{"d_model": 384, "experts_per_token": 2, "activation": "squared_relu", "router_score": "softmax", "normalize_top_k": true, "routed_scale": 1.41, "balance_bias": false, "init_std_router": 0.00987, "norm": "rmsnorm", "norm_eps": 1e-06, "lr": 0.00313, "seq_len": 512, "train_tokens": 421000000}
Below are experts of layer 3 (counted from 0) of a mixture-of-experts language model. Rows are named router (the router's row for the expert), up (a neuron's input weights, with its number) and show model dimensions 288-383. Each number is 500 + 25 x the weight over its row's rms, rounded and kept within 0 to 999. Numbers have three digits each.
After each expert's rows: "gets" lists some tokens that make up at least twice as much of what it gets as of all text. This comes from a sample of Wikipedia text that the model never trained on. Tokens count by the router's weight.

# expert 0
router:514511506491511469491520441498528508496499495485472519487519506480480526501487530466515483472482496492537496509524508452496535486455540506511462501489486505515526524480502542514487502501531519472480513469487501524535529508447497524505544504499534486509510499499490505517523518478435521468
up11:511543492492533457495522520446506500512450487506478491547500535517483547506512518469482473495489461471481493535496522505495503491555527467523571487500495509525512471501447478510511457522500475499506478528475492546434473528512531473504482446489521493479485464475530464498447522521506519534
up12:471507509491529502475508495486498502486468486485479526490510521505458435478513493512512488503514470499509473493477528484530468518556498521479487531526472522499539445504487539519518484548534467497495500514510486442484521546471482445506539508475530560533504513493527496487504464482478499478
up13:494483501515498447499487472464492509501513482501478520502479486507482524480503481526482494559483480510537543459497514530500511544441544556485504467516476499467527458504484510512507496449485491575474487498477483483543497437548500472499508511517495507553510521493500517504508493493486527493
up14:488483468494513499484540493469494502459498496480507517480523484475525451516463483484469532498523471527498517511484486537535517539520500479483510486518513484499533452502474468490524510492467469529450537506465513550465498506483508519511486480509484517503501513533528497473505536486508511452
up15:499545532499464524484513526520512492518486534506494500526475499481508502510429533501502465485503469517510525508492495530501504491461532480511508504521507472542539482477516469536475515525478501511492502533480499476503503527467509521526521498457466499474483521470523515513490522492536503480
up16:513498485478480484520483470496507521491528519527517508523499490512544498480536520517528506537486481485518492527506439510501490508517524459464496478529535455512524477486469491462550503541530509520467444503497489507504509515464522529493521505500504486507529519494520552489482537496475498521
up17:526447499501489484521530528466490503464512532475503541510437523549470495527494491500464523511506521534544511485484460508497571534461481493518468519494556488503498517519517476551466523493487474487468487528550514542479512504467501546484500533462515459485535517504523447533475500515471540505
gets: ".", ",", ":", "°", "′", ")."

# expert 25
router:524462559473504461458505486516471445479501506553483483488516511538509541543502520473524485485479536489543518494490464472473471501468528504444475489481517528534516490525515528499476528504517499508525510511473505487509471538502471490519530534464514499509522469557582488538597518532540488505
up0:516493492529483493515523516493484477470464463494542495496503516502486496502529491473541506454493500454467546486442492516494498494495487470533520474486454464489495521495440471507516498482505532501503563508515538491493454496538487550501525433509487499524476503528478502512522492494477494437
up1:508551530547494503501501465533471477465531507541444461479471483540487504485512482485503474473495483488511548488506445511493566480492509579501542526547520505512511543551474518453476477503489519484462480498469470481491484514509507509437509517509539472495497475502491528525530490452479508520
up2:541471503500447502476494427544535491481473479489473526513475507484517535464506507495526526483468489503531503504547528467497497487513496434478438476535497472517493528506521492492544487487534486520528517519503498484493548508492533483464476488467485509494507479486543454540481474508443467483
up3:480498519487501511490505535472570489516525485473531458520472497494541523464493463531543490492480431493475502497483515514527475547456469522513530470491535495515531505509477515505535524466499481475488540464542512500491512459474510519512513541468464507518520490461502495509477526533493527498
up4:510533504515546500469466509514502505485504472493496481478503544487515524488493495497518500457522513484555556504502519526488523513501560522456527473483529517516484498485498520490470509510489496448503512523488499493519494514524546531467533493457514537520496457546494464461479471491506482456
up5:553524528506494494484499540475499482521515503554498476493473499514483522553513515457519562493475448501473484474492491496537510495509439524546484520498495471496468482499510545547511499454482507475521482478504510520541522521533465516496526506445507514479526485513450523466521483497464521517
up6:483551546528484516493515469524512487507484482449481525487496509493472520501494480475477486504509500467528508505525507512517473467506533487492485549516503485504478498530520496520545535499493463509504507480496505486536512547529556534485487468539506498536521474499492490505509500512483534513
gets: " that", " as", " after", " that the", " when", ","

# expert 28
router:508475479473531491554480485524513527501489502530545540468550487457465486510494500516507513500515471511513537493504491457520486500566463506519481499493482486536518486483481495470481502526513483476529508478517528514515503512499490549449541483532532478536492459483483506484477535494530481499
up11:489497519525501528475561474527502509517506513475472475503480506513450490480486536519546481535516521464541557492513482478484490468509522481477492485475522531488486511496523526499490494499519511494486492464516498517519460549503455492537525482539478482513499480506484495478506498470571520513
up12:487469506497529470521454530546498520476451540505513501484519518502517481482508505475505535538484495479494491492513488495546440480507502519498457508535502472460519526482521557451498507470526495540512476477508488505538455487546487495489513489519508498492473479528490500481537475481455501456
up13:481524510502468489474469519505515518459488535453567482515465524538478463493518507461529459518513464485483500507516478515498520521486493465518531508455462475494520515482509480517474458517490491533497540501491491467484517484458489452491508468511468565493520503509472465512483534461474515508
up14:483539500511539489462505526486478442488472541471474464503512486508481450504532487486538515536515488493545484484509512512528540531513466530459490555515514535519488471521495492483499513539553489531486515493480488492513485467466507491516514425532489468521482511500530501495479462454472461492
up15:501473533530496498482516491492472502480486514470525457500491494502457459544527529505509494497514535491506527501507513533505517500496489503544475488524480494486479516524447504480488481519552515502487506507467517466518503459541470504463507496510455543551495490492514476493465495490538523493
up16:486512493505531524541520484474504476523535541518481468490533549505511525531476507493497516518521442507494514479508523424492501497528500508476492506487523516491471486512511497519519522564512530585535491494505452506544512475487502529503475482537516482467478488463446509505460526522540493514
up17:489503516483538510497454501480454548492522510506466475507530497511460532481500491471514500529531506491506529474507496450492530521503528455487476491492486496484480484497483464519466465484529479490526508504550503524492486489482531476470450494504480525477483502507480511498499471484510521496
gets: " | ", "–", "; ", " ", ") | ", " |  | "

# expert 7
router:474510463506466488527532554494504446486507469517462548511512485517473521509526482454505472453507482474493461515481500464495570483482551501474475511504504527505468502498524458468509478503549558509519475474460486494479526514524485481497502511506537519521478491472561577480463521512501498571
up12:482499520492537448488510477538512505497531484516515479497516473509490457493495481478476497492461510512505497505493507512533484492543459499495537491502515567505495475510488487526533476489479520499540561472524472491497524518504514458465480484495526502520492482490541502518480486492507560531
up13:548475523527458525534504525540502519524490493518496514557512506507535529544528480519491520469508482507519470501433509520501503497496467505489506502499496476488523501509503485517502502506500472497516497492503514473536529527468515460444496475466519475489507491472498500527491502528457503525
up14:498496516487481498475487494525504503467509503495473498501512503488504535490526445498506526504525487487507497525485543542504512510466478517480462482519527511525514500516525540518440504487493438490526488478483487535523516498545506479501477531495518504509472478476451505526502501501492488499
up15:552495469506493499499538519492511468498474499476513502482462547495481531513502558491485485466509498476495511484504503487498523481516475449521539523516494477492522515504475446497436520485518512487518491520515520469499522510504509521498496507498513529513503519510513516508522459503468474505
up16:513500490498466485513494462452547485455489503438527528471485507496469498455516522468498498506535485506516555501506525540547500475496495495524495555516462523462482526537483497518564490549504490526484484494475506501514482483494501485471485469500491498499510506513523494537520505477468518565
up17:509495468494492464496474485496499516497508552490464528484552458513552472507539492516507502510457531472536495489521527480479458535537479517489453511525447455530484495538504503496494505522505520513487516510448474511518496507541528458519478483499507535495500475506518509507480469533507510490
up18:463498469486487491512488494488493474487536475484514513512495504490511495513506515518512490543527485477483472470520456469521476460529504501520489484522467447499512529490517523489535491479490467495492511553470557498459534551443492473506449517496556471542463500515527524499445448497482497479
gets: "3", "5", "4", "6", "7", "9"

# expert 12
router:489499550505533475489471466494494471474467502519545450500538494481457453525498477530545485529487518506480500496500477491500488541478484521517499494489475459531483528511488497489514470483492482521491506515515502508488503482511525476518510505543476501484533484528523455511490532483508504455
up11:501503494501471504495492553462486491521504513481516453477522482514468470523494465470514494532483528511500493487508475483511489495489477495493500523440526482493504532540491508503484482516518565498471542498470555487527518466514503464490520487516494496469476501485496521489472524498499491500
up12:493487506510467496544496493476424490542524419442505514537489463525527541463493513495527500488498506518492486461479512449505500507472468488487515517480502518515501454510451531509499511491468516519522482542503517495504500501481476498500490482454466506513489488518476507501510537497504510454
up13:491514530554522527458465498500541459497511548478503464497501566516478508474478472525476499534520495502489491481502499526521484509537483485475460526465513494518504528512508534519513497496499501512459453544507521481475455485556511503510498499497535448571488460519544507492511460511537511491
up14:464462482494514478512501531545476455499486558473490484478484511501497545512509510482481467495492489478498512500514472514498530482486502468533516516453462448497440462505507527474462502524473517510478466493494494478490472509531516526468513514486479485506572498503523508513480486517477461472
up15:475499518513482550501526481488482517488500495493481487514447495515508501532478496517529518516503541466547531522473433526478494501482470469507478485532520506506546510468468501506507477536503543458489492514491472526527521514476487468480521490438511516518532518519492501527503457497509512483
up16:490517537520458475503516495493481505503477497466511510508461493480528487516457507529517482508513446497496523476498525526533495472498480485529488471504497517506532482428525471507550468500445489471487537533485494508485490459489502538473521537452490494509491492539504481489530523489473521553
up17:516481529550520495480508495529520536460458499460538483485526518516500547544484489519515493476483470516525516518476474478508479469490475495491456478497444447481529494482513490459520504501539505496483471505478528493495548521501531497543512492534450469505478491513507491451501513489531524493
gets: "\n\n", "===", "==", " \"", " C", " A"

# expert 8
router:462530466515485547529502538491481475513507458465488510481448493498520490503479547539496485508504467493516536487468498459493526471484512453480520508475519495469509469486466531485508492502498528471462528491500497503491499510498471523511436499502572514486458462507508488515500531513443516494
up1:524495514545547480506472500491489496449542533467513441529520526481517458485494527545548469531492447495469484508515520524479479503484527485491502493468486533511437498465467499512500512484484489542532496530508484520485501531524464464526480493481512492509451506549554491505487474490476500526
up2:565499462526517472525486545481504516508458510493484431477486500487495481496467454497463452443523510488537499495490520513520495480481514533536538500460482492521498516549455519529479481476525488510505511495487465492497524529504521499484530494511539535496506493511503529486486515457499506516
up3:480552470496515535520470525509498532514507510489498498500498490501531506537512512517472476466480467457494536509553484500512484508511483515443509554505531582497495511531490480548510476493483522482503494498500536537487495511499495557453472504508504511479503531531508498556490496441516537521
up4:489451495548502507458518502518517494482479502464499535521513532503489510559534520489487512517501506489477498515462514531507469509509470549511523492459498447510504501496494534487493474483526491491492485485512486519489500498514507432509510468504517470526463501515519459530478548526501497474
up5:492469500490518489525536497496534499499504458499502506516470482508469518534534525530536533502477468517461467513461482510482487487525518489553529519490518507545463508529485515521534476531464505462460491502495499506450496493502504532524462473504464541502495506505519527459526524466534515509
up6:539526524479499510540505525499491462537482491501507529489502522491476475516494554524519480492515472494490473520549481494525531472536525509521532522449472506521508506493446503544476512481469476493498510534516463499467517449460532485462489531533564506493478462528500473516486500505507481526
up7:456433481511552480489528512492525491511531501536492517503490485514484447493449523516515473477497498462464479515508480538540447494515463488493496502509494526510530515511465561549492536498505471475498507517517450506489490533553498476531505489509521503469522498502516491493536506494502478474
gets: "s", "'s", "es", "as", "'", "ers"

# expert 22
router:552552459501496523506471511501520553530498478434521502497511493519512490482475524473550470523512449510526518518534505524530582491469516496483492482489548471491504535481510475534499487521465525523485524513477490494518532473453482532489521509503560541506519474519500480540476492455483481485
up12:425493466501489523459493516486488543490509557507470560455455500474470543506447471503511511477484539516524536547510484490532472485548478501515498518474523497473519519496456505520506492484492485484483526515506497492476477508448515488517560454514458525515528504551495505479495484474463508559
up13:503466485459483484449484484475455492463490524493509527513509482469544486510510482534498481466522507498513511552503503565543488522543521492495528486465465487475479520513507461528566504508523547479446473497492501520499479505516505506497520525486517503528494496542517536510487479506521495486
up14:548491492479481508479486560495502523534520486482519516496511476496529506492506464497514567533497480470501509541499460523539509491512480499457513504553507511518492509483492487489507537495502538549527479518533487485514461487525473482526500489485510557492502540490466500487448488493477495510
up15:484520544485505493470462479494519527497448514440510488476495472440529486512484500514471547495475486501482532493509488484489527481486436451509505538518499490473507481492494523542509484521490527507534491513571476484510513534510493444479492497523474504511481525517469496475512512542498513469
up16:527525540512467442478503521512494536477494513457481471495522478514502493540439503532505514524517497515521555499457499503513491529486507427520516512556473469487484493482465512558464486510499489485481533458498488524499525509498475511476483513473476496502479479543503477525491511488491491465
up17:505534512499475480506509540486486531512502534483499460443480500538489542506495497522564441479513488491536477530540492553513458486433501462477499465461544527496518512479487482499464525533503486486490481538481520495492496515518509494522497480513451520514479495488538487527485483503447514483
up18:544539515454458514503483507483482474443493492489493481467496481531510465488500494500519540472516482511494499504551529500480487529477438502520502516493501499513472526501504508467510460520518482500512532507497483547528506500444482496505495483509490523490470516496494507520506535506465509490
gets: "0", "2", "1", "3", "4", "6"

# expert 30
router:507521528495513521514423516460465447469505516473502487497459494497489488491532487517514486482488530519483476510510485520504493530513510484494503473476507537483544523512517485500489512511473457504488453508520528527515458518524481544546510458473472518472536517539456534484498481520516516481
up0:479501509493463488473489491511550494483515532522528508513500492518511508511494482520494547476533478514509574501488492552498526495509500527503528523513492518510512527525522554523452483498493518493476490504473472532522501504537463523474526517525527526525474443476509514502505516535509524466
up1:477532506488473502544479499507493486501513464443538515516472464493488452517484506498529540500529469516487488533499470498487467488502535497522482528523516510457542512514514493528518543482490504501474493513451473465526507478552499468462481499525507460492506474542488494506445517470503498499
up2:487463499508482498515454533479507484465487536451501517522471521485474511454523472498539523495546513512472493487473470493513527551476484486523474485497496495507526499525459503502494510523471503551488510532514474481489498476517469554515501468509505541455487474525511525491483513487486430492
up3:459504479475545529483546480486482505527493517512495473478525469517493459461479477490515512533486513496501506496489459545428505479500508513500537504490552487525545492464530554476501533490499493512508453491512520490495534467477507528508492504481522487486497522551518488489430438473536494519
up4:503512482502482484486496518514471518482506513516508498534451494529484506494455504484492513497486512472495548484517489527506491479502460482510486477491500573482484513507515532510526461614503511491488493476503470464486532474477470494479509495530482501512496526504499522499502532547502508492
up5:485505506493514471513549473507504471430527558541495493489480492510534449506490470514497551489495501493485524470489544513468539482453567549516532499490486513493499530522521502476486483478500503519521490490503497498495474508456451508531504530509477459491504534459521527475515510537515508484
up6:452440516537497472497468514477498534510521497490493482500517479530481512476511500457484534485505475495480473517485484526471516473540522492457458484500526499519496484488516481468478524483505467513509495504513474531488525489499493480534476549520428502499494480503521489479524515479506505504
gets: " a", " an", " two", " A", " first", " other"

# expert 24
router:527503528506482470496526502481552473481515514522495522542427515525525538473452490499483499485514504481506556512452448541530494520483502497502513521510528476508540438499529513494535476505536497515434509500458502512482473504494504492491492501472502526533500525498493473512492484491556509489
up11:536536510465517484502500533490504484499523511482535507560511495522505520524504523482526530487504479517493553502492546460492503498516463521543516472489494500490486505494551483505478487499520501510523517458471511506519511464469493498513497500523503558500475487496516521552533518481520529511
up12:490541480488511495522505479458513477493463527483541504473492471521485530518491424480536508499513451508412556508496490496495519469507502502465525488518496491528500510485482560511506501502503530509501506490488506490442505511492556506486520529488485455478475530553489508471501550531531461533
up13:464479521482492491490497474494500518495482535517469506522512523483483500533509516498496485537519516533514486505508486468470455562509566472498496533466523463480512520520472508541545477518480476494533517511526476468525463499493468496481482498475504510458524492491461512489513529483504459507
up14:459556516544471430477551487490508515500521543523493514480481535518507522491497512500488529513509461476488466497514481496557489492547519537505486436503481499487494477444494479508489506507483507485482502518480493513538473508511446524507515480536520519498491522485493527509486538445531502506
up15:554517477501483509509525473526502476508523480479489467491498495530527461462492503521490482492502456501502512524498488503525554512509545524462485501515503518492483488497564481528526475480543476490459505459537492502452517495503529499463505530496497502490430484486492526495467482530500517511
up16:521505544464506506523534538512504531501469513469495533523452480504533450482504534547513493514487526464482529522462517488443527523518503510446515504532523502494467463525526498452510490459489509505528464472529519537508475495486469528481486468469476492522497529526502487462515544508517475516
up17:522504523498540512471495493477479487497481499547506515487503507501533474443476533494489484485477524496536541499533462468540511505494525527510505505499521493521496488515511507504524486501513498494481498478466506499454506469528529508499551524525469467493463512496539478510490518512498506467
gets: ".", "2", "\n\n", "\"", "s.", "=="

# expert 31
router:503522489492469503492549530497485556515498472523416492517494495512460523504482503551505503516507517506548501500473547495477522499483528516466488534507509502500535489473454506505501489489529470545541518471528483506486480481497474510534481501453490482458517516483522517500483523539499492471
up11:473530507494471473498444528478486521503497485528456475504471504487510481450522516503523487520469558509532525480454479497514520499522478478539523524495467490479430507482508489452505445514514549533473476478528481497535508518508475479529495507502507498496509475491514540440529498500499581492
up12:518484539508516483524497490495479485463492489544510531523476496529541525564531484552504484477512528507503503466539512497483502510498507494436554512528500496493485534495501471516517514519527467518491476561470458473509511498518526487512523511503520521500505520522536494521445534522494485531
up13:507524513514504521529486519530509513545510513478505479502468505498554501495530492530528502524506481545455524471519515496444494531472473510491486527525480527483491520456499522511533481500491462537473497508517534549477481480494515481489480501492519549504491464485506493577479517462418492485
up14:455500503505492545534483492540510501506496461558496498523515498508498495520514470519515499528501486507521472508463483491490476531464516511490469535486491520456502503478445459530511465504462474476552507497508492524471483509490457513465470518506529521517490513462533514475475491525522504486
up15:488504522440516515519494470505477502494459455483542469503529519491485490515464548465531501515486434506505549486512548537523454515498502522488505501530484521521521520508435472492517513492495486494497513518477500481483519511524480542555519495499472491515498500484494543528503502499483461471
up16:523522492529481467505497503490500487505502495511487463509511529486498473519529460490483491512495494558494516498490488507504561508523483501500497512486535497478479512489510496544508509514500469519478505489478501490508469490526533517492491453438472510498535507485506506477499447503514513508
up17:497495519522490500521507498502497490502516480474533480489542469485519503544505535507514480456492484512505474498475485524469456517503505484517463532482480491496486488501531537503475511468497481507497488480532472539489447488483497481546513518531544533541482469516487498506474467496515508524
gets: "\n", "| ", "|", "-", "- ", "r"

# expert 9
router:489517488507520475500514502488525482485479497513521490505439486495543498528533500497459499523508510503498493493485516521504481514505490500498544481508506479499471458504526508493510527509476509491517508487483504522510471505499498488515505509509471505490508507525471484515513476530465468458
up11:503501502502467507489512519527489490504510509516517499505474459536516516537516484494491499506513481501512518489503493510506503561494496461496461521501485468503504541503537516478513478534550534502531468511490463521527502482506484492484492500503574467527521528547545513486557496481475517504
up12:540514500466487486515564505458488503473522477511500527508453439487471506506513498499500498492485453466533483487483506522520502501525464522437510517550508503493508471526483519533512493560506487488495480513478500481514490516556517530492538516458460488495447482510508478522439492477505513480
up13:486475538530492493485516535523482514525464519519466460531519502518509481521506462517523536471555507496469492524444520498509499517483486527527482522524537510495519527473504478492523583489530504540506493486500474490498523491517507530540506507520460508487539495442510507509491491527467512501
up14:480534485486466485510505511487532517483548508505526502531510493541473561520495488523503488508485478515543497568490510487488503489545493507478480546482543501488519476496542481527519508519529481501505522463478498438459475512493515477479476511513545498503490504473518494492483559505514494430
up15:465521466478508546520490485529502530455524451485502514475477463529517496505461499532494479505452489490533491525468496495509528522498499482486561504526532488503518487518503518481480524507507499539480523504538516535474487519506518496505482506523485509513494448484501492509504493497456475463
up16:501499543514464527488500484505459494470496512542547505489517567512496501534481493440494468507504471512521498497466516476461522470531510516506488521548486484507505511518476512491502537515497483534526508466515479484475488510501501542510437526536504528521522498525522502503525471521470508502
up17:492512485510528457499535463503494449485519476453498531511532499495447502511525531460504528491473529485491485439494455535490516547476503497469480530502473538554468462527468529472469512486510530503537492539506493510517489492490516492503536466466532485505550485495541466519548494467481508496
gets: " |", "-", "|", " |  |", ";", ":"

# expert 26
router:547491512507487492481507493546468535479494502532520464482511501508454539501488472542498483533516447486502448490477496568456490496473488512514555529477476543489507456496522514485518503491499489492526511492536523492509496508497484488489497495505470505493525497505482431454506452509509508506
up1:492477504517501488467531485512527477479507467481533551521457536536510453485457474504511506468530507482505490499488520504488504504546531501505487490524461468486482518510492500484519509463462532450500499494521518503497522490510494514485544494516488498480485489510489492521486477507506507481
up2:518490505476518516515484477519495493476541496469506511487491487510523502501542450516504493517470497490521504511490456518469483495449523492491482521528507470512500478485532485491521539560518554472511457509447517475503515533511530520551507502521542459490504475517517516518510508500480493513
up3:456468459512526484537494467476531539528466534503508477488467498509516504543538538509509534513443498486453498535497493503507530524502508453500482470504443477471452533497523499506490497474453497510477454492437509527532496492512507482513535530471479523505532502530445503449518504464504484482
up4:494512539526469512440468500482525542502498505501494510494504532529502511528517494515537483460436523499510492496495514499464474513489511493486508489466475524486515480497505517537478502445504540472554456501468510479468472496497511504497485534505556503537509501495492504529481528492513530494
up5:522499491524491522495527455545532474495476478487507479478513529477507525505494529550499490487485480479463516510480470514453444459527493529504531484530464545532518495505500506471499472473511538491533476480509510521472490466454475470476488476536516469494478487504494419489453497520467534509
up6:552496501486479531494475525479490512524493521504549529470469516517560494500460498496486480460459448526482465460494478517483516527530539511494475521474457486464489488474486462506472485448489480490450533528481514437487529444528525506500446500503495515505499498493515472458487511508495465514
up7:487524488476489466511524468512436519511480494502514503481517523500534488486503475483495537471467478469459560511512500533506506476455493497475420499485501517518459486545500518470528505502471475510493524462515496454489508488493490510475543460479508515519474468459499473516487497472510491508
gets: " of the", " of", " in", " on", " in the", " from"

# expert 15
router:503488510503493459465533502489503476501506519500467448494483522505529492485467503455499523522479461477481480529509522469474514487486507521480529501518477558512450485508496507494500503483487493509510489479447546509489482479505500523495521427481513464487476482512540487454497497463476487484
up1:483493496526468495516530536512516479489491479502544489479492503511500501499507518477544517479526494469473501533503522478471517454518513472526514471458481495503502498526523552464451507452474487482551541519519499510541530472500499469521524462496511512462501497503503489470497473492454490516
up2:532498492489484495510547555509477485509580527551475493470538516470504461497539511506484505451468501462485489462531491509473482474485534481503491453513505522479499519516507462487498509519499487503456500444472469550520468510541550469523514503489499465496501484447499486539481516485496518493
up3:469502479522501555477494494496478526477474519506497549514483529484523478510509509471475518550503467479513511486516518523486511542534497515480521537532474549494465496517553488512511520503458519482505466491529507567535459493497484502482509497523496495476518496490480503461564489516525502545
up4:471511525484474515520489513465484507488513483503487496525485487451514503523461520506518536492511561525472509544514517465501501511498556482463479502489505473469522512500501500497529481456505486499469501455528540537516500461486531447512490447520528474501469499501566478493485504503512526504
up5:493522512476494522482512509520527490505457505462510573498499443484426485508499487546549492533501470491500512514464519479473518470508483472512547515459514496512443521498549497487460494544495517506505548497507490516479511493548539444463491485469541474490490519536449472458491450479472527488
up6:529519528489475493496491463554481507496522482516518496475488501504481495508496487467487487543534507490492484512479506483518492515518521497482498483487510495519481469512518513522495560474490513513516476520490466517457482531505485496460493474544539513519501495510500466488497478519512489501
up7:541500519520453474521532494477521490530508511483525476496484475480476465525477503545537466485496493504492523477481450492553538506501499524515502503477460492437497472503518491490518523480507496468490549522445487519558473456521509504539479540481520550490469519509467493497495496477513529466
gets: " in", " of", " for", " to", " with", " at"

# expert 19
router:482476484508506486505439504493543509496517502495466505472443519517484500497508526494484510493464500480520532459512468511475491481513470502460549486519512518485524541510491494498500496510488516526523473521497473400524509506534487492497459516542480530493441519538489464472492503496451504510
up1:484458433508520502494513487519523511505505526446487479505475518490518497529513494462444514489492508507492503506505507480467475504491473482531536496510485462504521487506502492507494503544482502527477521507474529453507509533518501499506522511461504502520501542513508467488517506499558515428
up2:513489487529504503509535518495499517535513537513531536482430494488511468504475523524503511520529502491483497524504521485506510486559552471497499509458490472502515514541411503523517533496488540456529475496501540488507494480503459490546478480492532472459518517485521514509496483521453478505
up3:519461483544486484531515503529465515514511493484494510527507451461496510460514505449522506506480497539510485454527522514533498545510485525521494495471478526500543534529522514482495464485484466487528521485537528512538526485533485519452532468477482486484492506504499508475490512455515500545
up4:488446491509495504452488471486472490485514486503473486479500474471486476517498507449494516527524519496506529525482533515498486491481521498503507531477521481447528498483517497458479477465511495506542471458486508515500502495457482494498478502489471505489500525516499546478485498492495548491
up5:508493504512473490523511494506501474468493482525528556471506511503513540529495530514502513485506494494492498531479508458500506474472498548478521496485484490508471534458525504515535501458556451452480488544497484508513484496539479526468483517461522503560521496505502457480524494488500464466
up6:459512500512498505511487522505505476518522476529464534548486515528516473499487521499482488564502496519489496491511548493491483476539481459483518527486508526499521505494491456478499519512463438471465491472475512515489503544471467479517548489464468527519537527500509521448464532495500495501
up7:542457465504535525487483526490525498436528505521470504492481515473548506498506456446490479478521494488492491501480496485510475501536499499506457531481485494530479506495525503466488525508476443503536466419464509472528475524533491511477535464470536477499515484458491501471504517509516499517
gets: " and", ",", ", and", " the", " was", " The"

# expert 21
router:499524514506524513467488502478527530492511484509524490500504500531518516529504473510501514488520503480459483510532532485499517474475492466504484437498536455512479515489528483495497482508539496509519505509512456485537518492493462498507462502530461500495530498513510417497477513447541499488
up0:503528560505535493497534531508487477516525516484457466464466501516489495513484485449536501541501491476492461541513493524502485495511506528496520513520519562509491471494502502480523490453524499505506495505462541479549505533476500513490491490541521473525546474473497515521465552496526503498
up1:482504541493481497482515480523540517476527529479478521515492532454470542497502495476537489504474546526496513506547499539529509513468494464480482485526538488525536453500560488496484500463493480505538505479508498514516509519537491467539483455489491508518490545431467522496453526484528453491
up2:518499523481502538431474467514532510526494478500488518547481517492472507520460531487493515532511494470545549515535506533521509516503507498497508469471513490476460536518465446537502521509517515489480516458508508501478505501507495477505502504552523506475501529543483510544496491490513558492
up3:517502487540478524471458534535481554509539496512515464517506479483482520480512496504507494515500500486507510496479519478490490497486500502501494490556495512502493531479473492487507529477547487514502450452486467507529486507521465489479500485456492538566481489474462484509466499506528507471
up4:547476538489488505551525513477457482490465487508436489490547546532511497452512478491528463498448511532490517521463476526526535526482482524505473463493523482465463498517494473488481461543510512478483465502462447473525495508464495495527465500507453509499511462467519543479477515519503506481
up5:479473529469509508511463524478466499464483494543519521484502472488511516445489487496562468513518476493522519455547551533552504532497418480516454478514489470482488509511479495499471541536517537508546466489548527476486446508497547492454511466516489521512519520534536530509529508486483479461
up6:516529476510517495515495499462535552515472531490514508497451463505478485515482516485481504508498523503515524505505540495467471532489487490493507541485486456487537479536500481495514514483524505506503496489503482524472522523452520470491507494503550557485507476497514531500478527493472451506
gets: " |", ")", " |  |", " –", ") |", ":"

# expert 20
router:490490475485525491508527552520507457525511512524499506477501496452510533465516475483489567494508469496508495486539557467530481559508469533486508517473528483551502501488508468496504516500512475457456513535484497502501447487504508469475515492529550502489517499504496536494511496519449482530
up0:560517520502491514498503487514462472530506447505503527526526531440472521515469476481465515461463522488526471510519521527494493509493522546503526518504534502507477502482539539502534506504542548491540523530494485529499447526483470501519452487502510501539511476499582473485487474508474494495
up1:506525493451473468500469484472458491483503500488530549473467504520480445521460504498482548487527487514485480493544548479562494496471505528471511492515455491495496500503548551459512501500465509485505495456507499491491496508477494494442543502524557545494521509500500499520472515477471505530
up2:502549534495525518485469522533539554531474508483548506472481486532503476499535490506524462520553493461524501489529535508501494511444537494532483533483536458478491537523488476509491491506541509484487474478516529509508493494536499487497490524498528508486478547518474498495484508509524519519
up3:503469523522481444514468483506486439501479532560516501479478527522507506516470523503527507512552498470453496494503506473518510523525516466519523498462483479505517451502526501474455534510511495489503481485494555510525499507510490502481549529517460497457506507501515500495459512511527480494
up4:485509494487492474511531530506463512534519501508474497514444471478518474502529480548516463487496471527515527516510498542503511478497497490468467526481558473494481493517503478528487487539531509519505531502507504481495537493492477493475470492486502531549498531522512499496484472551496511547
up5:539552481475524464506476522522485522485524480495510478469478523477516529514514522538502489499482507452475502495492475527513509518494491449484534496523519449509523439472566520477525502508512519475466527488465504509489523482508511468500520492548528494531490501512474519530481474466513496482
up6:471512449518485487520496497516508469496503455478505546553513490496575512510498505480499555501503518456484545507556496524483521499531490494472466475506504450497520481525520488516497490481474533442499521497542462430500455460523496417521501527467474505509481522512509483506471463480466504503
gets: " ", ", ", " (", "| ", " in ", "–"